Below are experts of layer 2 (counted from 0) of a mixture-of-experts language model. Rows are named router (the router's row for the expert), gate (a neuron's input weights, with its number), up (a neuron's input weights, with its number), down (a neuron's output weights, with its number) and show model dimensions 320-383. Each number is 200 + 30 x the weight over its row's rms, rounded and kept within 0 to 999.
After each expert's rows: "gets" lists some tokens that make up at least twice as much of what it gets as of all text. This comes from a sample of Wikipedia text that the model never trained on. Tokens count by the router's weight.

# expert 27
router,190,230,179,241,195,184,178,181,195,240,218,153,179,152,183,177,219,160,215,188,212,189,228,200,228,203,189,159,251,234,193,199,243,184,197,205,176,221,260,236,210,169,213,227,230,201,268,179,157,179,188,193,218,178,246,210,215,200,232,222,155,238,193,123
gate0,154,175,203,224,196,202,205,193,173,186,215,254,166,175,211,216,218,158,168,201,154,167,203,193,152,168,172,173,199,204,205,187,146,207,224,221,152,212,137,180,198,196,225,189,163,183,191,225,185,189,169,231,136,167,228,196,199,218,200,175,220,171,180,240
up0,234,206,168,209,190,209,190,158,146,257,222,200,191,190,245,195,259,166,179,182,197,241,164,216,291,158,147,256,211,217,237,231,220,220,207,223,157,214,242,234,231,240,183,163,253,160,256,207,225,180,192,215,180,162,206,222,197,252,182,174,213,157,226,152
down0,194,224,224,241,178,223,206,233,208,167,166,200,250,161,162,200,218,161,151,246,192,198,189,249,194,204,209,166,193,173,223,203,172,210,241,212,197,206,175,142,184,191,246,153,203,207,175,191,139,179,218,200,182,230,185,209,156,213,183,220,193,185,206,183
gets: ".", "\"", "s", "s.", "/", "ation"

# expert 16
router,271,267,191,205,171,195,195,205,177,216,187,218,205,206,254,218,232,170,177,147,150,220,226,235,177,215,167,221,227,180,221,173,211,162,206,194,231,213,213,196,217,219,204,216,195,210,227,238,151,182,222,180,242,230,190,179,199,228,218,192,167,234,170,179
gate0,196,182,214,180,146,218,201,181,219,202,227,202,179,226,214,258,255,160,219,171,218,183,202,162,186,205,189,241,147,164,205,206,233,252,194,186,253,210,176,210,207,189,232,221,187,197,188,201,251,184,235,210,216,209,175,168,222,200,219,213,182,234,216,214
up0,194,197,193,171,173,208,226,243,181,191,185,190,217,207,178,205,214,216,230,181,228,164,179,205,238,202,228,183,178,175,183,183,225,163,215,172,196,177,181,215,229,213,241,257,221,224,140,178,192,178,180,193,261,193,200,138,250,151,146,209,238,206,155,207
down0,216,204,201,245,249,163,166,187,154,203,187,143,211,162,214,200,178,217,216,122,209,192,236,228,239,248,187,158,187,218,172,158,212,216,195,156,145,206,166,226,245,240,163,200,221,117,185,142,222,181,223,166,229,166,173,182,204,224,242,216,192,158,199,157
gets: " |", ")", " County", " University", " season", " it"

# expert 9
router,208,183,169,232,211,213,228,137,204,151,175,169,204,169,178,212,215,179,149,156,143,200,221,261,214,188,231,170,230,242,202,202,230,193,190,199,193,229,210,254,203,231,170,214,118,254,246,175,172,253,219,191,181,204,183,179,191,271,229,202,232,141,197,221
gate0,172,174,193,194,206,205,220,215,232,179,190,187,199,225,243,232,214,222,259,182,201,184,205,294,157,194,213,196,219,219,178,232,200,205,196,209,174,219,184,228,229,262,222,188,212,188,187,188,138,203,146,206,191,197,181,207,193,175,220,197,189,206,210,225
up0,130,193,211,134,179,238,210,190,174,164,194,213,200,134,227,221,230,214,168,192,269,195,207,194,225,188,221,178,149,194,226,209,195,207,169,218,226,186,232,240,208,208,178,203,226,174,173,232,216,197,229,238,212,179,176,196,198,218,210,183,205,219,203,193
down0,254,208,227,208,166,227,184,216,215,164,163,221,178,205,190,159,170,201,189,253,188,172,227,177,199,187,263,196,213,198,243,185,227,186,196,185,225,168,209,197,153,151,263,181,169,200,134,207,233,223,178,206,246,191,183,184,171,155,150,218,174,215,220,202
gets: " the", " a", " The", "-", "'s", " his"

# expert 5
router,248,256,245,234,206,193,184,172,192,179,210,149,174,164,182,208,183,169,205,168,197,163,232,228,219,196,201,210,203,247,207,142,215,178,179,216,155,242,132,233,192,214,195,194,206,204,250,204,219,243,220,242,253,258,126,176,233,159,176,163,204,153,226,189
gate0,195,223,240,202,188,242,207,220,188,201,176,233,213,252,255,258,227,204,201,240,183,247,241,186,148,120,184,187,141,235,209,238,150,179,184,170,219,204,212,250,208,173,243,200,210,219,182,178,186,208,224,176,240,220,162,208,237,135,178,183,250,160,169,155
up0,179,129,211,187,168,188,184,228,230,178,205,189,131,157,155,206,212,212,237,148,140,199,166,236,214,221,179,205,196,179,232,184,191,201,157,213,266,212,209,214,187,172,233,211,188,163,184,233,183,182,150,161,213,194,157,191,167,208,225,243,133,219,248,227
down0,171,195,266,185,241,193,216,204,181,223,164,178,167,197,164,211,166,177,191,224,183,159,194,183,151,266,244,166,219,231,183,265,196,195,174,176,203,201,206,178,197,218,253,190,197,202,189,134,164,214,204,189,209,221,193,229,165,245,165,200,178,184,217,250
gets: " ", "5", "3", "1", "2", "4"

# expert 37
router,207,267,164,226,188,248,195,187,186,182,203,148,164,154,212,220,186,241,188,176,179,172,196,224,283,213,175,165,202,217,190,211,188,165,258,144,182,257,170,222,180,169,220,227,213,258,246,186,127,238,209,231,236,231,215,209,203,241,223,202,189,202,174,176
gate0,166,218,221,200,202,182,156,218,182,153,162,202,224,230,186,201,166,170,213,201,223,254,194,227,210,186,161,225,223,242,210,224,171,201,200,207,200,245,221,202,195,202,214,179,195,224,160,269,200,208,187,181,197,216,214,169,181,215,177,158,189,235,164,206
up0,184,205,244,190,247,142,204,156,203,162,217,185,167,187,245,240,144,168,197,229,222,200,147,179,163,231,243,221,202,226,150,219,176,190,211,224,142,226,209,282,187,189,165,175,184,264,214,219,164,234,207,180,230,196,196,199,180,209,218,166,237,210,145,205
down0,249,172,180,170,180,176,169,242,219,187,199,198,192,231,206,174,198,163,218,179,173,164,184,232,201,165,226,159,224,226,176,208,197,214,222,196,172,226,231,200,214,258,209,173,221,184,211,202,186,197,253,247,180,209,170,214,169,184,225,166,180,213,215,169
gets: "\n", "==", "===", " States", " ===", " =="

# expert 28
router,238,209,177,272,213,223,205,210,189,151,233,157,151,163,199,246,211,160,209,212,185,203,205,207,215,191,119,236,224,205,219,194,230,158,213,196,203,232,217,216,197,174,229,209,193,225,262,218,145,210,213,199,202,238,223,141,209,186,199,224,177,160,204,163
gate0,149,236,241,211,203,201,149,222,202,176,201,238,189,186,225,264,226,193,182,198,209,228,185,189,217,157,212,252,202,206,167,211,195,140,239,217,191,160,212,200,166,219,228,181,214,143,157,202,170,168,182,206,185,207,226,193,173,216,176,233,190,195,225,207
up0,219,151,203,243,236,184,223,222,190,271,205,195,151,207,178,123,200,246,198,182,243,185,169,183,188,181,212,191,205,226,173,184,207,200,205,195,250,196,236,238,223,204,172,212,194,191,227,200,189,203,186,148,234,178,208,245,221,205,184,201,220,261,204,202
down0,247,149,197,153,224,192,199,189,230,219,190,215,221,182,237,161,226,179,219,204,228,189,233,219,185,226,179,232,239,196,208,263,202,180,205,237,203,216,229,210,221,182,201,203,205,204,242,207,160,158,179,213,220,234,174,213,265,227,284,174,180,207,182,192
gets: " and", " G", " B", " D", " C", " P"

# expert 15
router,255,206,181,222,195,198,201,190,215,156,197,164,131,201,170,294,175,170,178,177,162,182,222,232,220,212,202,154,229,215,162,185,206,143,235,202,254,186,211,246,194,183,198,181,245,174,204,171,157,222,182,155,244,178,152,238,186,203,176,204,201,211,164,184
gate0,238,176,193,191,151,178,218,167,254,171,234,199,168,166,218,274,206,184,181,207,153,224,212,255,179,215,189,229,265,219,201,209,165,134,204,222,215,192,193,243,247,193,198,207,208,264,202,200,218,198,240,199,244,257,224,194,198,193,252,228,183,244,226,190
up0,193,216,193,191,191,162,224,192,209,178,175,217,190,232,220,288,188,213,207,183,177,197,222,185,206,196,200,237,256,220,187,223,156,123,197,234,167,153,156,220,176,203,173,204,236,244,233,223,198,169,231,188,217,192,225,211,236,183,198,182,194,201,215,200
down0,207,222,232,195,233,160,242,184,215,235,146,217,255,236,186,216,214,209,224,220,175,212,223,185,170,209,182,122,267,151,170,258,165,232,166,237,215,201,152,210,181,203,243,195,252,181,165,207,254,223,138,194,187,199,207,174,180,184,198,151,191,199,161,176
gets: " is", " was", "'s", " has", " had", " are"

# expert 34
router,206,238,170,234,178,244,136,140,234,130,246,151,191,195,168,220,221,184,159,186,163,163,175,264,183,224,160,180,205,205,167,153,175,174,243,204,203,247,161,230,219,205,177,145,203,211,235,203,155,181,215,202,212,225,185,179,199,195,175,244,162,216,216,179
gate0,182,195,143,190,250,216,197,168,182,238,173,175,201,194,225,232,210,162,183,190,186,166,233,281,158,203,211,163,208,193,173,224,181,187,166,242,170,197,167,231,178,238,228,180,204,182,179,166,184,161,192,256,207,209,210,198,258,230,247,215,218,240,239,203
up0,212,240,223,196,151,227,173,257,217,202,209,197,192,184,217,164,240,230,244,242,196,210,165,195,226,255,249,218,183,144,226,197,208,219,204,222,227,205,181,196,227,172,211,241,196,242,215,196,211,273,178,197,175,196,209,239,202,145,244,204,176,171,158,213
down0,202,202,206,131,194,185,196,171,179,134,163,170,174,209,208,188,206,216,237,265,205,201,172,199,192,155,162,236,220,224,213,194,262,166,146,196,194,257,203,169,202,228,197,246,204,221,190,273,190,271,227,157,242,230,172,221,142,195,172,180,255,212,228,176
gets: "\n", " top", " went", "T", " large", "\n "

# expert 14
router,198,211,194,206,201,201,186,164,166,204,253,209,166,162,178,212,256,206,183,188,228,217,202,219,196,175,206,148,266,263,134,199,244,223,237,170,190,256,214,255,189,220,211,231,171,184,228,193,202,174,239,181,243,237,190,170,184,221,176,162,163,166,182,179
gate0,177,176,158,168,177,187,190,125,177,243,210,148,259,189,180,210,253,233,194,195,216,214,200,194,189,187,255,113,150,239,235,218,269,257,232,198,184,171,272,223,227,197,146,204,198,199,246,187,216,209,237,192,153,204,175,208,196,201,170,176,224,185,208,228
up0,182,193,164,194,232,199,166,170,210,219,214,156,227,193,162,180,170,195,168,217,182,223,224,175,221,181,211,127,234,263,176,198,251,170,225,200,188,204,235,191,257,203,211,290,245,191,213,190,200,218,203,193,225,207,158,201,174,185,191,182,242,227,180,189
down0,200,237,177,190,155,176,177,166,255,182,198,186,218,171,218,264,164,185,194,196,178,239,215,178,220,201,193,185,208,212,155,227,191,136,190,238,190,194,189,215,266,152,159,140,208,222,138,178,195,206,248,236,186,222,210,204,209,169,186,188,216,232,135,198
gets: " and", " or", " on", "ed", " which", " used"

# expert 0
router,220,227,189,260,147,210,170,149,264,197,227,159,166,201,229,237,252,265,190,168,196,217,205,293,213,220,179,169,192,223,135,190,229,176,196,162,272,251,225,220,197,207,207,203,203,213,189,199,165,230,249,153,220,173,244,231,202,173,226,200,160,201,214,184
gate0,204,170,251,218,177,166,258,194,201,237,196,188,219,185,173,132,188,174,202,232,208,178,262,219,195,184,224,193,215,156,258,196,143,209,190,252,180,250,216,167,198,164,251,227,175,261,179,235,199,215,230,172,220,167,255,197,216,240,190,214,197,199,194,178
up0,197,207,158,177,209,247,207,164,206,204,223,230,173,167,194,180,193,166,161,152,189,154,169,213,269,223,141,134,205,216,252,196,195,176,233,161,227,191,138,205,152,229,200,262,246,239,231,195,206,202,173,248,214,252,177,162,226,228,169,201,211,195,201,183
down0,209,227,230,190,194,218,235,176,182,220,159,168,183,198,172,218,204,251,168,244,175,180,189,208,180,219,217,220,197,148,201,192,170,240,204,228,197,256,253,229,231,192,143,177,214,198,174,173,267,189,153,259,205,216,240,162,156,196,202,181,162,213,171,182
gets: "ing", " his", " L", " he", " one", " P"

# expert 10
router,222,216,240,239,205,200,167,159,181,187,213,187,152,150,210,209,182,228,215,152,159,210,212,251,276,229,194,174,196,199,184,157,224,189,145,188,181,252,225,178,221,210,197,210,218,182,220,236,168,205,182,200,239,228,168,204,218,215,229,208,165,213,224,178
gate0,190,262,176,212,191,210,223,204,239,173,180,185,172,210,228,265,196,233,213,159,210,221,173,224,235,190,144,225,217,202,184,174,208,183,200,191,201,226,229,199,235,121,166,204,170,246,163,133,187,210,309,211,231,206,198,232,229,187,254,224,181,212,194,187
up0,194,172,190,158,180,188,251,162,156,227,195,191,179,173,168,184,181,210,255,235,255,203,193,183,169,198,214,203,135,219,294,213,151,217,173,168,212,184,218,153,161,270,190,182,193,240,216,193,256,196,222,165,182,210,206,228,149,194,149,231,138,155,202,239
down0,197,153,204,194,203,199,189,228,172,238,222,205,187,180,220,142,178,212,170,187,203,244,174,208,214,198,148,183,191,206,220,235,201,228,179,192,206,175,203,178,192,190,95,144,178,212,180,209,244,214,225,225,197,195,153,203,177,263,182,238,201,199,186,231
gets: " of", " in", " to", " for", " by", " on"

# expert 4
router,233,218,240,219,240,242,175,219,168,203,179,150,199,200,231,196,147,199,183,169,134,191,214,249,245,146,174,160,241,155,190,194,212,178,204,174,195,225,201,169,212,240,265,224,171,156,228,231,137,212,211,127,221,236,198,244,148,238,234,228,125,200,159,221
gate0,165,220,260,177,200,148,194,166,213,172,188,148,240,189,176,213,241,209,175,179,234,210,220,167,214,211,195,123,153,216,179,180,226,254,164,198,189,240,206,201,184,206,194,205,211,200,232,195,165,220,220,140,172,142,238,217,208,179,138,206,198,203,222,206
up0,226,231,196,195,210,134,185,203,168,248,209,243,234,205,217,181,210,223,247,164,168,206,189,170,204,236,206,266,187,204,176,199,244,229,200,208,174,160,141,214,171,192,223,197,175,213,142,201,192,186,192,207,215,169,226,197,238,229,205,262,205,225,171,187
down0,195,160,199,210,170,228,206,172,225,191,191,214,242,145,197,189,146,176,195,187,209,203,181,188,186,185,218,234,178,155,242,231,165,173,214,230,201,155,145,177,171,243,207,204,163,261,270,263,155,251,243,250,162,141,216,218,188,168,172,185,197,171,157,153
gets: " the", " a", " was", " The", ".", " ="

# expert 33
router,199,205,157,277,216,185,167,159,202,206,201,182,227,212,223,163,218,114,112,206,178,180,238,243,201,218,223,196,186,225,204,200,170,187,220,246,183,195,256,187,201,187,222,250,208,255,231,255,228,243,261,134,212,241,191,210,195,181,202,157,187,250,206,187
gate0,215,233,155,211,201,221,178,189,212,236,173,191,185,218,215,197,219,236,165,182,208,172,230,198,191,161,187,185,222,211,217,167,246,150,193,192,167,196,165,190,219,241,210,212,208,250,227,243,179,205,259,227,189,182,244,206,152,218,205,216,189,166,191,199
up0,136,219,230,177,182,183,227,196,225,109,277,206,185,173,163,209,174,168,218,199,194,203,155,255,216,174,209,178,214,263,181,197,161,201,197,172,221,264,203,203,179,184,154,254,181,167,175,140,197,221,199,242,221,203,158,135,240,195,195,214,249,249,199,207
down0,228,204,202,245,205,215,206,250,208,211,256,267,228,212,193,196,241,192,230,241,253,180,202,195,236,248,170,172,194,205,232,198,168,200,215,217,155,200,186,208,158,252,146,302,205,160,190,190,188,212,268,188,228,221,189,203,226,212,241,207,213,234,224,198
gets: " |", " as", ";", " 0", "P", " -"

# expert 19
router,196,231,249,267,210,187,202,157,228,222,185,139,232,156,226,197,258,213,215,190,226,217,266,261,240,205,222,174,213,238,168,182,193,204,166,163,255,240,217,229,152,144,198,188,248,196,255,173,220,239,181,162,249,196,195,187,140,177,207,199,191,164,186,180
gate0,219,172,211,232,218,184,239,195,241,142,204,179,178,254,142,164,238,207,154,200,195,237,236,195,123,162,184,208,203,222,173,209,215,145,209,179,274,249,219,254,225,184,208,185,159,246,200,177,182,226,124,180,252,210,215,235,229,188,166,205,217,152,259,220
up0,217,233,198,221,186,231,175,195,146,254,207,205,202,132,285,248,171,228,194,178,231,167,199,196,241,219,186,187,193,212,219,196,219,227,208,233,132,230,182,181,219,222,173,247,241,202,154,202,178,197,247,227,199,181,221,175,234,194,171,260,161,217,171,148
down0,223,193,180,227,262,140,192,228,208,224,190,177,228,190,225,191,226,151,190,221,188,205,199,127,158,170,181,206,229,206,157,216,212,165,198,205,174,247,207,219,231,193,198,215,198,186,238,233,174,208,187,185,175,180,225,183,146,253,173,207,100,176,201,156
gets: " of", " in", " to", " by", " on", " with"

# expert 39
router,218,184,195,212,175,199,215,214,224,179,157,219,167,190,190,186,209,157,195,224,153,259,274,234,183,154,191,188,208,234,139,231,213,162,231,187,217,275,191,185,191,190,236,208,173,239,220,221,170,237,192,138,237,238,216,237,242,229,225,231,173,204,214,166
gate0,206,242,171,189,211,171,191,245,164,265,143,146,229,182,153,156,226,190,187,181,209,161,218,192,173,213,180,232,195,168,167,186,188,261,229,218,102,239,216,145,148,159,186,197,209,190,168,207,165,191,210,228,200,183,221,218,227,199,169,202,194,255,184,213
up0,166,172,155,139,171,212,218,215,229,139,237,149,150,203,154,235,167,187,232,123,212,222,178,239,236,213,166,173,168,235,244,204,190,165,185,194,180,230,206,230,209,228,218,223,214,179,216,200,226,308,174,195,194,184,183,187,152,245,190,206,231,167,189,205
down0,266,209,141,227,200,215,208,260,177,208,186,194,222,200,206,133,188,196,232,202,213,165,206,202,240,203,145,204,192,178,184,220,196,240,150,262,185,207,185,191,204,239,154,192,191,210,227,193,230,175,229,188,201,207,212,191,238,167,192,250,204,211,130,185
gets: " |", " the", "|", "The", " The", " played"

# expert 24
router,199,173,136,195,227,217,216,175,216,166,199,180,198,161,209,180,251,184,204,163,147,199,216,227,190,250,178,164,215,184,200,178,222,196,220,148,203,242,222,206,228,249,206,191,163,229,227,222,135,206,185,170,283,251,180,217,213,260,255,228,220,161,162,182
gate0,211,181,215,222,206,197,186,207,218,173,156,243,177,190,230,284,277,223,170,194,261,166,227,157,134,182,187,231,244,176,213,175,202,197,229,161,249,203,197,257,199,233,190,222,165,247,243,139,215,206,184,192,174,156,242,205,127,205,192,222,254,186,208,202
up0,162,180,146,203,204,214,239,166,205,215,219,186,214,220,196,175,139,182,239,230,218,239,178,199,274,219,194,202,176,225,194,183,193,183,237,154,150,225,208,113,202,190,202,181,222,188,129,213,223,189,181,153,241,222,176,182,239,184,203,206,119,209,164,153
down0,222,204,227,162,231,255,211,184,187,202,176,208,170,163,191,224,268,219,253,197,160,132,204,260,213,199,184,210,167,191,205,134,193,176,209,169,207,142,216,202,225,220,177,181,220,176,242,196,215,124,224,202,162,172,196,206,156,213,185,226,223,194,181,188
gets: "-", " |", ",", ";", ")", ":"

# expert 18
router,190,238,216,254,196,201,182,174,209,167,170,155,172,180,206,207,213,204,222,171,169,214,274,225,183,183,157,193,188,221,209,159,164,206,221,151,233,240,255,224,236,205,186,195,197,181,201,198,145,275,208,204,239,196,155,223,168,133,248,159,200,192,219,184
gate0,198,192,204,163,240,177,187,235,199,154,189,154,184,183,187,179,189,216,149,172,189,205,172,206,237,185,231,215,225,228,212,215,204,198,195,210,217,193,174,145,140,182,218,232,204,156,220,133,210,202,249,205,172,147,192,222,200,229,170,190,225,197,183,196
up0,223,213,219,201,168,206,197,214,215,241,201,205,186,192,164,226,155,199,209,176,222,208,245,179,183,186,175,163,183,153,120,194,182,133,180,202,210,182,238,241,239,194,188,195,195,175,193,206,188,236,235,227,237,236,249,183,193,233,250,238,170,214,147,159
down0,239,173,180,164,190,204,206,209,243,162,134,187,145,210,183,139,158,197,213,200,202,222,194,234,171,132,222,159,199,205,230,204,181,172,159,183,197,190,192,211,196,178,172,179,139,204,180,234,181,217,240,162,224,221,199,174,247,212,161,136,215,206,183,196
gets: "\n", "\"", " a", "\n ", " G", " 1"

# expert 25
router,240,190,193,237,192,179,215,198,161,149,236,152,199,173,195,175,229,200,172,120,141,261,211,206,213,206,214,158,231,251,231,162,252,179,217,163,247,230,231,221,191,213,221,230,150,195,225,163,209,244,192,168,276,221,152,211,214,223,197,234,220,138,184,167
gate0,221,180,205,216,163,207,184,162,262,192,212,170,173,226,203,250,192,171,224,138,155,150,194,173,181,192,167,152,180,146,167,159,186,166,159,183,190,246,217,196,193,251,224,172,231,238,183,198,195,241,232,208,215,237,219,166,174,194,223,144,214,178,194,177
up0,223,181,249,199,211,167,182,187,251,194,211,183,197,236,177,182,146,200,193,190,216,112,155,212,217,211,245,216,169,134,197,260,146,189,218,212,184,233,238,215,225,235,184,188,217,204,151,177,242,196,243,235,180,213,221,215,155,215,227,174,192,196,142,228
down0,202,182,201,238,242,169,187,223,214,223,162,224,183,179,208,223,171,214,172,228,237,196,187,183,220,204,230,195,207,182,214,285,100,218,187,231,164,194,239,222,208,217,144,141,230,224,184,155,251,204,233,261,151,164,211,198,240,238,177,188,125,226,153,178
gets: "-", " a", "|", " the", " The", "==="

# expert 23
router,234,171,119,215,158,169,240,165,183,173,178,210,182,132,203,182,200,201,157,208,162,231,247,228,221,213,191,198,276,160,219,121,234,224,215,144,207,218,228,184,227,245,199,184,192,222,264,218,177,217,222,214,214,212,192,182,201,213,295,265,190,173,172,206
gate0,272,203,193,205,227,202,171,172,158,195,154,214,230,194,207,216,174,209,126,193,225,198,239,195,210,194,214,222,214,193,186,228,220,205,176,167,205,226,216,181,151,214,210,200,197,245,234,195,201,207,206,232,165,112,155,183,157,204,173,191,212,152,177,206
up0,146,223,207,180,191,245,172,241,262,187,233,200,206,178,171,194,220,192,267,186,176,189,150,235,162,248,180,153,200,209,196,189,206,175,176,241,179,175,200,242,260,158,186,224,194,143,206,214,155,202,237,208,242,241,221,245,268,187,182,220,223,237,207,187
down0,201,155,208,127,201,192,163,257,196,183,209,168,188,164,196,171,181,179,215,140,163,194,244,205,199,205,150,241,185,206,221,144,169,226,203,228,221,238,171,224,181,225,199,170,175,187,216,187,201,192,199,179,202,224,193,197,180,170,232,182,183,201,202,143
gets: ".", ",", ";", ")", "s.", "\""

# expert 32
router,190,187,199,201,148,196,167,154,195,121,206,176,231,148,224,191,198,178,161,141,134,229,207,291,211,208,212,175,262,236,189,146,223,253,278,196,187,242,207,231,233,238,203,211,165,180,252,216,131,250,170,201,196,237,167,183,216,181,187,233,180,137,247,209
gate0,140,172,211,217,201,215,213,171,251,158,226,217,218,210,216,180,281,183,233,138,182,217,186,188,208,227,164,190,155,133,131,186,240,183,158,201,166,212,224,215,131,229,184,212,169,181,176,189,185,204,210,175,212,153,154,197,222,175,181,224,176,157,235,197
up0,255,261,162,197,203,199,210,228,186,239,187,169,162,191,196,187,124,187,180,248,199,199,237,240,268,145,176,232,235,198,228,200,216,174,223,184,224,214,151,219,235,195,260,151,224,220,234,228,180,186,217,182,218,215,213,227,181,189,225,196,271,175,179,188
down0,214,179,235,192,204,165,230,244,145,173,169,182,246,220,180,206,212,188,189,158,207,208,192,257,207,177,199,225,240,212,159,203,193,166,173,199,200,229,156,208,176,181,177,146,196,169,207,202,188,230,185,226,217,227,173,164,217,235,197,242,178,242,242,249
gets: " and", " of", ",", " from", "s,", " for"

# expert 7
router,224,161,132,262,177,187,208,181,180,187,162,214,172,201,210,193,217,215,203,175,183,210,211,217,220,195,185,192,253,175,180,145,227,175,283,142,227,210,223,186,230,254,209,215,153,242,235,215,197,223,187,193,256,196,187,169,165,191,271,233,180,183,221,166
gate0,234,182,204,220,183,219,183,210,235,184,163,155,85,210,216,220,187,210,189,167,207,240,254,188,157,153,151,199,203,200,198,182,167,175,218,170,205,196,200,176,243,169,186,186,152,208,211,234,172,223,232,183,214,213,178,279,214,177,160,236,155,217,192,169
up0,213,225,164,247,198,183,202,209,185,173,231,230,228,190,260,189,270,224,170,189,153,203,221,204,200,153,166,239,210,181,179,195,241,195,227,205,180,258,173,194,228,218,174,208,242,169,232,189,216,179,177,202,173,180,192,147,218,218,257,211,232,161,186,210
down0,179,194,142,259,231,220,213,225,188,221,226,238,166,231,219,202,192,212,201,178,184,228,248,135,222,159,243,242,266,204,182,246,186,207,177,193,142,219,218,201,235,263,150,215,270,150,210,214,172,234,195,199,187,128,151,181,185,214,213,212,278,196,198,174
gets: ",", ".", ")", "\"", "s,", ";"

# expert 20
router,226,193,226,268,231,236,159,119,165,178,217,196,202,203,199,193,164,234,183,218,198,178,194,226,235,248,231,211,194,236,185,229,232,108,160,199,241,194,175,222,171,183,183,209,207,233,252,192,194,222,214,194,260,230,149,169,188,189,201,231,210,155,201,178
gate0,157,215,163,199,221,235,198,215,244,166,138,233,195,167,190,152,209,203,195,155,178,180,201,222,225,212,226,198,180,177,155,187,227,223,154,224,167,188,212,210,212,159,264,241,168,220,246,211,184,181,197,182,185,202,229,188,225,230,214,160,239,181,180,168
up0,234,226,219,151,193,169,241,190,173,224,234,190,179,176,267,241,200,239,219,206,201,223,187,208,182,232,184,135,142,232,274,212,203,155,228,158,225,218,207,220,194,240,201,172,237,178,232,188,200,216,190,207,264,186,193,207,225,202,194,278,119,243,223,209
down0,213,192,175,243,180,222,196,252,241,235,182,157,160,193,225,181,232,225,223,235,166,208,169,190,180,190,205,131,232,215,215,222,225,178,222,226,227,233,245,203,169,223,224,215,225,231,159,232,167,211,166,162,191,150,233,176,226,156,231,219,175,236,184,123
gets: " to", " ", " as", " that", "ed", " with"

# expert 11
router,219,214,166,206,222,215,155,145,204,210,215,123,221,212,204,187,206,230,185,193,153,190,211,238,234,211,199,205,216,213,178,158,203,172,169,183,209,225,186,168,243,274,191,175,245,206,233,146,284,219,185,192,277,241,184,228,221,178,224,221,172,199,179,198
gate0,220,205,174,131,212,164,190,201,207,202,193,220,212,258,147,195,236,232,152,190,112,175,203,200,181,167,180,190,183,199,264,196,201,162,170,171,189,217,188,234,182,139,153,219,197,230,205,159,189,226,223,242,188,215,249,205,210,202,154,180,227,161,174,219
up0,225,205,203,227,164,196,170,179,202,192,171,193,205,169,247,190,217,173,207,239,245,224,220,224,243,194,219,180,229,266,175,274,209,258,235,200,170,207,224,245,188,211,249,229,189,211,238,232,214,189,186,171,255,222,180,219,208,182,187,206,156,187,129,187
down0,155,177,190,209,190,161,213,221,198,219,239,195,199,182,131,184,251,168,157,213,193,153,158,177,234,160,223,151,210,215,215,183,227,203,237,172,226,191,203,191,199,172,168,241,251,167,224,229,183,211,216,208,169,171,242,217,217,224,261,156,172,118,176,155
gets: " is", " 0", " was", " were", " are", "1"

# expert 13
router,189,196,212,277,200,185,220,160,252,114,246,209,173,192,178,194,176,184,121,131,137,171,192,227,238,235,171,184,254,218,143,176,202,199,215,172,258,233,225,199,248,215,206,181,215,210,203,193,182,226,188,144,218,198,208,203,204,195,192,210,191,188,209,125
gate0,264,281,166,245,186,151,213,165,218,220,251,199,179,230,159,200,186,223,215,181,170,182,214,200,165,166,217,176,230,218,189,166,192,210,207,158,246,216,258,193,261,202,191,231,172,196,215,145,184,246,228,166,191,215,194,206,242,191,242,178,161,172,193,155
up0,205,245,205,208,230,188,222,140,200,179,246,188,180,227,169,158,157,211,208,161,139,175,174,202,176,199,203,235,241,245,201,183,213,174,200,167,259,187,227,199,233,227,175,249,182,165,195,188,159,222,204,149,161,247,126,184,229,198,241,173,143,179,200,188
down0,233,200,203,128,216,199,222,207,141,222,189,205,202,229,199,205,131,157,198,214,213,151,226,173,220,209,189,218,225,211,222,253,165,188,184,238,217,207,160,185,159,225,193,165,169,227,233,236,217,217,162,201,202,255,225,236,127,243,161,200,219,214,208,230
gets: " was", "|", "-", " is", " ", " in"